Experts of a small language model.
Size: 9 layers, width 320.
Experts: 16 experts in each of 9 layers, 672 SwiGLU neurons an expert, 1 pick a token, a sigmoid router.
Training: a variant of Adam for the experts, 697M tokens, 2659 steps.
Below are experts of layer 2 (counted from 0) of a mixture-of-experts language model. Rows are named router (the router's row for the expert), gate (a neuron's input weights, with its number), up (a neuron's input weights, with its number) and show model dimensions 0-159. Each number is 500 + 25 x the weight over its row's rms, rounded and kept within 0 to 999. Numbers have three digits each.
After each expert's rows: "mostly gets" lists some tokens that are sent to it at least half of the time. This comes from a sample of Wikipedia text that the model never trained on.

# expert 10
router:479503506536499457528485517523504480526497533488479467501509461487507485489494478470501502504491517510490435501509545525499480462487501407521531504517484527490507493510497518467523503467474508508474497556490481496502514495505494509511540488471478504480517488503449462491479518492493512488514524486511487505541522500481534505506515521546551498528543513504484516508460493498504469537504504526489524525470491513511519451494507431549475512496561521540459524511530545487503553483535505
gate4:526466517513531463499529481516485518545487515518502492504528503524476496526532505474441506516485513460517515483530494514510470460501494510480477476512458490538492522475500557519509541475525497480446479506504493481509490476525512502518446508511496490520532521532527540501458490472516525480509467522532441542511500496500484483550481521517482482502504487533515517501529523456512491531486465439488526536515494523528497514506542507483487512484506438440512499505476486486491536491490519
up4:498517483534480447535506499477477504518520501486504494556503464470548489433503502473510514470530477497486496469513448478479502463532476508511522508508438512465546481528522491556492491492508521508501529509525489508520477505509521470444467496529517469516565529525531503502470517486501470518467528479451465466486542525524466500471476501497482500516461508477515507503495471484492483465484499474483518507515494513483483516516527490525500505425496536546464498471484464481488530527530541
mostly gets: "Genus", "Phylum", "±", "Votes ", "Notes ", "Country"

# expert 5
router:504490483496511492535467470499521493509484541480518509530509537516485530522525490513496491507517498485455496515507491498513506482534504437503507478506536480499497518488515467464485517511483505502471500504532505503517474538470488490480487474464493523504522505473499458511529506549533485489520562471505494475536485492518512501461441535550507478520544505540531504497489469487525493522478503498467507574478524469503488488535475465490479516491507527597493572495473542503488511528504497
gate18:515544492501550486544477494512447520533504530486502561466465555505484497526508484423498512532525507466476451463495526541478545453496524502484494526508520536518519510507551503501531455512457491494505550497452517487493502485553501520525529473524464466480505541508472485496480457540499535530471484522451492504516488492473531493504521463538441519542489486524523481488491491492516499553483495485490521526476507523489492517496483499500467519511490446549484532504468500524493508492554530
up18:493555528463512468482524497480526541475526494442518524517521523515505480472507496540537506508498489497515511519477512505541548552509493532523484495493512487505463504422499510481484525487533523434522509475491490524532484500474459515541501537435502492476492529477473532433486495522527445469539539454538502492472537518522508489548499485521489458507481525495514468475502503537518486467521497478494509504510467527474501531498456481490491500509471509512546507508475478502505552518511523
mostly gets: "Animalia", "classification", "|---|---|---|---|---|---|", "|---|---|---|---|---|", "|---|---|---|---|", "Binomial "

# expert 6
router:502502475499484500500505512520465486467468486463551488487505483472496520490481512535507503481521498471486516512487504474510487477514490502499469511481492527483476513485508498477506483505455503535504513573524502480503539505489494487497523522466463521573528472464513505479493532558502507522488446534507458491482526450477505460505543518539527517511465489500479513465453473490543506486461539541522511517480494516540484494496482530541506474489484500498467525452496525523500532533481569
gate4:463518508490545502526507563473520489494499449542536501491518521494499480488455485539477522532500508526529495466479489508485523496473508487512530450515500518536480500487511513542504525506493516501513538479524517507508481498485528532521494484490506529521501494548490471450522503472484477506464468487488515414493549467520505526502496526495531521453535482456476521481472534491570513517534497537516457505525504481507524495505481515498550494436520518544474479522524518510526533454510507
up4:500481523505468493491507506509509478512496529531470464478508507497499520507493453471527499454470557520486483483484493444564469471566468518510520541513500508528500466490493503471496475501524548508483490506490473533495498483482513484514505529444500474485484495489492511544447505517515486536501505473460535532539506501515518490514509515519509477484471498521503506469512478503463465476477514507518552487469481485507527497506523531523506478529518496503491480485459492482519540555535443
mostly gets: ".\"", "agreed ", "asked ", "York ", "see ", "tures "

# expert 1
router:481487502478466517472457478520502447521494519499515481477537489473462507488517490456512526480533499449487475473536484508498444509517463494516528526500452516454467511481505491502515507474456459485484532520487516499475480501484510518506530504432490500532524465494486496462531501510528508540505536494468459450500480435462518466523569494513534519525491528460483509479480463535523497534477513527478503526476492509503468463491483505569484520449508513514456523470521517494503492480550510
gate7:538509486517520487453510511511510505494508507526489512497509504527469483505507441527452454517465459508498451505485502510515476463489521514466488511486525483492472513481500498578511488519555491528499494512468483483508480497460510497497486456510505501509479482522483471495495525468526464489542491466538462519515491495528506505487495530445486528492505458429488527510489497500462524478494489488479489480498497504504499526548533441470517484487497505516521504531509495538468490486465512
up7:483499563510501485489492535505494468520496509510481547502522498479556528518502543505518489486502480523494510502547473510514489483495506520533524516469499474488476502490502492455494533463517501525516549523491485504541486514527479524482487489504502502499513494476493480506496487502463501503500514498492511515570514482468484520483494503482555487488536543495532465503495505539486492491479505463516481479469475550470466501504464477523469534534466532510461461503514519490555496466532541
mostly gets: "median ", "Many ", "Some ", "number ", "Early ", "But "

# expert 0
router:483532473474530527469477439515458488496481504503548507477517502494483497509498506530507506518544513495457479512543494491501450528518450480503536485477519512494499501452514524511522507489466492437519526501519480513541507514508491515514512499462479520512476465472441478488499532528520487540523536502502471459502513508478482480529528493476526496513486489493504489479468475496493490486479525509479512547459521499516490495503510517548484482496505524512511528462511551484481474494483523
gate5:510520532510513482539508505477463493504469503499510481495454512506499479485513521494507491496460513522517468510507527490457504470505540457478496514479509545470526531483471504480468490527476449464514478501475493508471484504506506495474479515492477483501529451504485490547505478493494506475477507544502511524528468515510530561512496468500488483517514493489504522533495504536489511466485507517512493500497481521574493486518526491487493523479530504465497511519511456559495507477513449
up5:524501512478438527512529516505534529480499507520483491517510551470479507474494568537467505503516509523514486519451517509521445469534499486423507460499526545505482484524486517464495510489493482490454483537499504488495501509478511509491497524505521504507516503475474487499548453514501502520466508495490523513479513485512513511488525508482507460482517495489485515505458485492517515490468501508464500499527531506481512511486538534489496483505472467436502495523493514518520498496482505
mostly gets: "the ", "The ", "his ", "His ", "her ", "their "

# expert 14
router:485464501477480519466456502514534478490499528463504500505483491465499504451465527502510519528532487521475458452497488512495483496524496499460452504496520499505500525476526474495528499496519496510491488527503517484545526480476480489489519521448460470495503499445483466479505515495509509509522507553513495503478523470512545463504460501481522473521481495516488517467424467502519528490475480478518506561493533526541492509485514505522483479523460486482483496483514493520468552559477560
gate4:518502503502491489534518563512516522509484536548477439496511536519515497526515532507476504547447567496463528489552515512506478506461552484489524535528486455474515466464489543529520478470484515503515487534517525510459456515542563508542450518485532499501465502511487519510476478517478505449498483507493490481531477525488516491506546513530487509526545499506482484541491467491466507479488502533485512486499536517539467514494503518504454548500511509539517515510478459517480486474519527
up4:457486455461511522454499511507457473481481494503474501484514478559503504465479517493490523525532453494457505501488531488478459475452511500508535517461506498517488515526471478503515514533437501497514540493455502491513505491480449515503501491462459516545529494510494522525536487531502541525490509487472534495537477463477481504497514485497503481498532491489486464467472546493502550473454525516490526493514528500505511514514511442481522460525499461486489537513473531484527466487516530
mostly gets: "Ohio", "Soviet ", "ić ", "Tob", "Georgia", "Culture "

# expert 2
router:532452515507546482495483497519481483499490500504487538465496453463486515516501467479490488474526464467479445503546481483516490485517473460535504492476480504506481480518503501495532474459473459512483494539471485486524473500428498468442542509431489512492514477486462487492483526496490520489563494558521496504467518461503501483497460543516483467558480523505496528506504481506509495493487448507528477540483511533530483523485515515505463494503499527484494531470491505505481504509506539
gate9:489505498527464521529522521508491501507486471473519436510480475467469474503493492507505483490508462482535565497467484537436491522478571462538470482493497498511473467486505487474469475505478517513514501481495513554460487561528464514484474457498497535526514506496455484515514443546502492517504513510477470506519527466520518534470500482523482503495497508503492466488480525502501494519523522528520518515490489521532500458531497488515489515435526494470488522472484534481523505487520495
up9:501488524546489519487444533496502516504518463527481531511512540488469474520469506516503454525496550518501517519489492497504475486509494503418497547493477476489526519485477507501489489487507523506487502500491529527480545511471456505465499503478463488483499505523489516445555572530494446549511511497517509517499513514490470504530524526484538504507496510490506477484541489462495522475502440490535472478514484514448473460497522504526492501500471490506479514480448451484462499540469542
mostly gets: "ape ", "ills ", "ood ", "uring ", "astic ", "emin"

# expert 13
router:452491487514508492493497488545489501498472538487504471520507499517467516485466504487512516500504498515475493523532468476521457511547475476519522481471488533485462522494448460479511517509484506482494513549517491487497490489498519506520516529418488514527522488507474505477540501521499552511532534513505459476486504480520474479500484486517497529516501473496460507490461498470499499491496537539489513530467506488550496511520490523522512477500501492481455486481535523464484513516503527
gate2:500508471515491513439517468517474461527483477504501557493500494496551478476478520488470517521495505528499479494516502467500531456509486529530493483477534526439486496496517551474466534500498526519528463507491525525482473516482455489526539480498472476486459485480485527464477494528475527507544493507496543524508469515516478508524461505508526468522511466532505521463474527575488506476517478479531551499553466502519475475503538523532530518501523468508497512484551475479519534517541489
up2:487475501474486522487539484508528489492497498515467492517499507475507459456500549480513510435520543511519550471540483493489489498516516509553502490469538492518468472519478541502495454527474499455512453512507496546467497523495482473501486520508495488495492507524490511498478441519483498496515458497475487515511473471503498522482502547517477508499488461474579434512512539489518528485515485460517515482514511489498512453488527525536527490513541442522487480558468453531547539543537475
mostly gets: "However", "however", "later", "addition", "example", "children"

# expert 7
router:469527508546507503488468508480452488494503524489535531472490444510530480471472504509518488507518492458475429478500510523504499489495489493492508508500538490486507510488559486503524500479482469549491509487476481477528539512469451502490535516514500511528509520471427476504495522493517488469507494477479484503476523520469502489487469498500509478535502499510488501463468492529526507490496476453493495542499477539563497494471523495530486520502492516481506523469472510497464520487517470
gate7:537509493472472442519483481455481510483495482526539532499515522485518493482459496534473493507496550480481452517493525526526474501466497512490499499477482502518477485482534484499526508484518503493455477547445532457524469479476512513524493543455524463518485502529476469523556533488506539510473494486511511516487507445518536503542521520480502480473479541516503493518496518514531472507468527459517444539500513490502480487473531510536532497457530498488469485482502506529510493515497532
up7:424470508497467475515496537488502520507503492512498500500514521513516496503479494523509485517470527528533477533464491510514510547481496536491542443477511516487530496456532457500483526511519520506500480486487490477536505506476498534544453505481492470484494524495448442469518534474479499482488494471478486546494517463507494531543484514506506486452529482516539523508503517430502493506496517487503481503468517497517547525486523498510496516497532537434482455515501495524545494551508476
mostly gets: "Chris ", "Mark ", "Alan ", "Walter ", "Sam ", "TA "

# expert 8
router:496496488521515507484510487503476454471506493487560512502535501493501515497505465532508499492485523485495495480511475519511496461496453490522532479503483493502481487504503490504552549472505482503479523495499492486520508522479504501508480538475492535513456448478456445524466492518485484528496461487500436483521495484447482505484519485440540482476481473489474528491429431531519494472468501510509486493461534509481453494495473473515469449486519562513495490489534509489507506515533519
gate7:492507457499495442574494485517482499528450480507467496493517499454514466505476515474527509450541527485543508484491481476463501523496538457461477468497475501464486503507502502483493458456524470502530476483505453526473462502502512484486522488453529511509498501501482482411488503506526519487513528468515488523507539457475528484490477478498534508533510529531468516488536502515513498504510511516454511451533517489509506470487495462529518497499511475506498533505470499498485534503550461
up7:529499484516485495540484504499525473510504501452484465490464484555456491468491505469506456510469487518444501504509523527501459490524507481494485499497484478580481498485522495486464501471523509485546491519510506529495514495520475548479509509563496490514501487462490492501483468530484519528511530498490499492470509519486506516499487500477468498484460489457512448500423497543526502466514490543544508473510475492520490517497511500481443529502520504477497505480517490455473485447523508
mostly gets: "kg ", "census", "Register ", "footballer ", "metres ", "kg"

# expert 12
router:446458525491539492476514497504505432459553512502530474500522498468475489437456484479499486471509514496473477510546480524491491472514453489510520526487471512499472510517521472466506531432495416502459510494514493456503491476478460525507523515474504546525555449441476481500465484534539514480507486479490471444486494484493502476517497504528504488508513511479467537488470467510528480511518504515525497524453529518523485489469531475523435449473516550491487538476486527516503506459524528
gate10:499511520500484522494511519515448498468491465487504528497522506519522488534506538540478519497499491512499526506526480513542517485502504538514515458514492498471451478437496483491495509532537503476496486523511451476508541477509501522484496513506486481474499497514499481506509519486526464502500515485470500462494486503502510500492495527485495511498495520493480494527493508491530482482487478474489499517492510486574508510451497456475518536472509464513457463467502503507495463496494520
up10:517473499473500499499435527505532491536508508476461488533427506477460524511482483525527534512494528462505495528512473462499571518533503483559488513477500462510500528479495457496447478499473496495507488528533518554526477476522453478525471510479499514521480511572489502467515513468461525466495510518479505419556500498566484437487513500498495539495502498503492499479487509513506491494497487477533473494493516506502513473483465544526485498483459508542478481477500469489515488502499507
mostly gets: "been ", "Coordinates", "later ", "Died", "= ", "subsequently "

# expert 4
router:538491513553536504480494452469452462505507512500530513487492422495508480481484511487479533488515484498506487502516531508524509489489524467482469477499503495493487491537520495509546542428475415503507495491493468455508508511483505504462545509508491505537508493470455471507480498484528520445516501487518473471475493528517547509477477494532508498536505494531453523493460468501526492501516516509530504536474504518566501472520507483494486515500515527515498540522489529478474516536513516
gate5:442445516508529493502482506518533445529478524529455503479478524477461472486521501476504498534474467498487502550513427510509482511512489472543482537525493518480509511475506532450512481484461501479496499520462498537472462505467476471529433488512509505550531477552545499507467498542487522504520519527491507499505494510461511472514514513483448501555453486518472506521515531515486458513525515496524486536495474469487492495517490499512480493485505482475518506548492506511491451495490501
up5:486544531512543507540494510529517485506516493510474509500470513516469486506521498461499483509533511479468488546511539534509496518519521485540530564507536475473512493529494507513514503506477517500500500529493471526446497491509508515512501486505518503535468520541513514538490512500505495495461520515496521522482501485501463491501498540525492499529497461535516532582551540523530534498513478518538504505473517468524514513474517506508493492515553467494534522504473503559444476500536480
mostly gets: "UTC", "ández ", "th ", "000", "', ", "- "

# expert 9
router:472503521522463479507457529495562495505528517478486505499534493486508507472458489502505481527452510504475473516521495509510472493516453453515528495538465538493493509500499487463530533429504473536503489520485463502528502483468482529523526520472516505510507474482428461451533549499476498513500505502516466483500514472480537486487514500463521479479546500471463520506448510523489509517477495494511470503468532519536491479486528473550499507474502503488481489483492496471516528487494515
gate5:499527478443481500488464479508520471466514506521514499475464483446530501456485529501523482523490498497475476509513464492522507505461479494514486534528498514468504493488536501455546526506505537472481555473469489541508481468482493494473509491466522499511517496465513489474526487473525490526507495490508514534494531457554529502501534534494483530486495486486511526511451514487511501526512509513497511558450523587506441529449508492515493486533482524494479456459500490484512524470509488
up5:497488483457503522480486486474508457506561514528495500497503446488514486510541503500469490487449532487457501518519492481509507520513479505495473492467472515528499501479543503481590468523530491431495487472511489463494469476514484477475454502467490509506522452472502505532515457463454535504488515484505510478490507469472498483467521514540534502469513492478485547480524511520517522460512501497516485523476535541519531492479531526469500498517509501506462531522518506503478501550512505
mostly gets: "NED", "Candidate ", "Japanese", "nd ", "that ", "frac"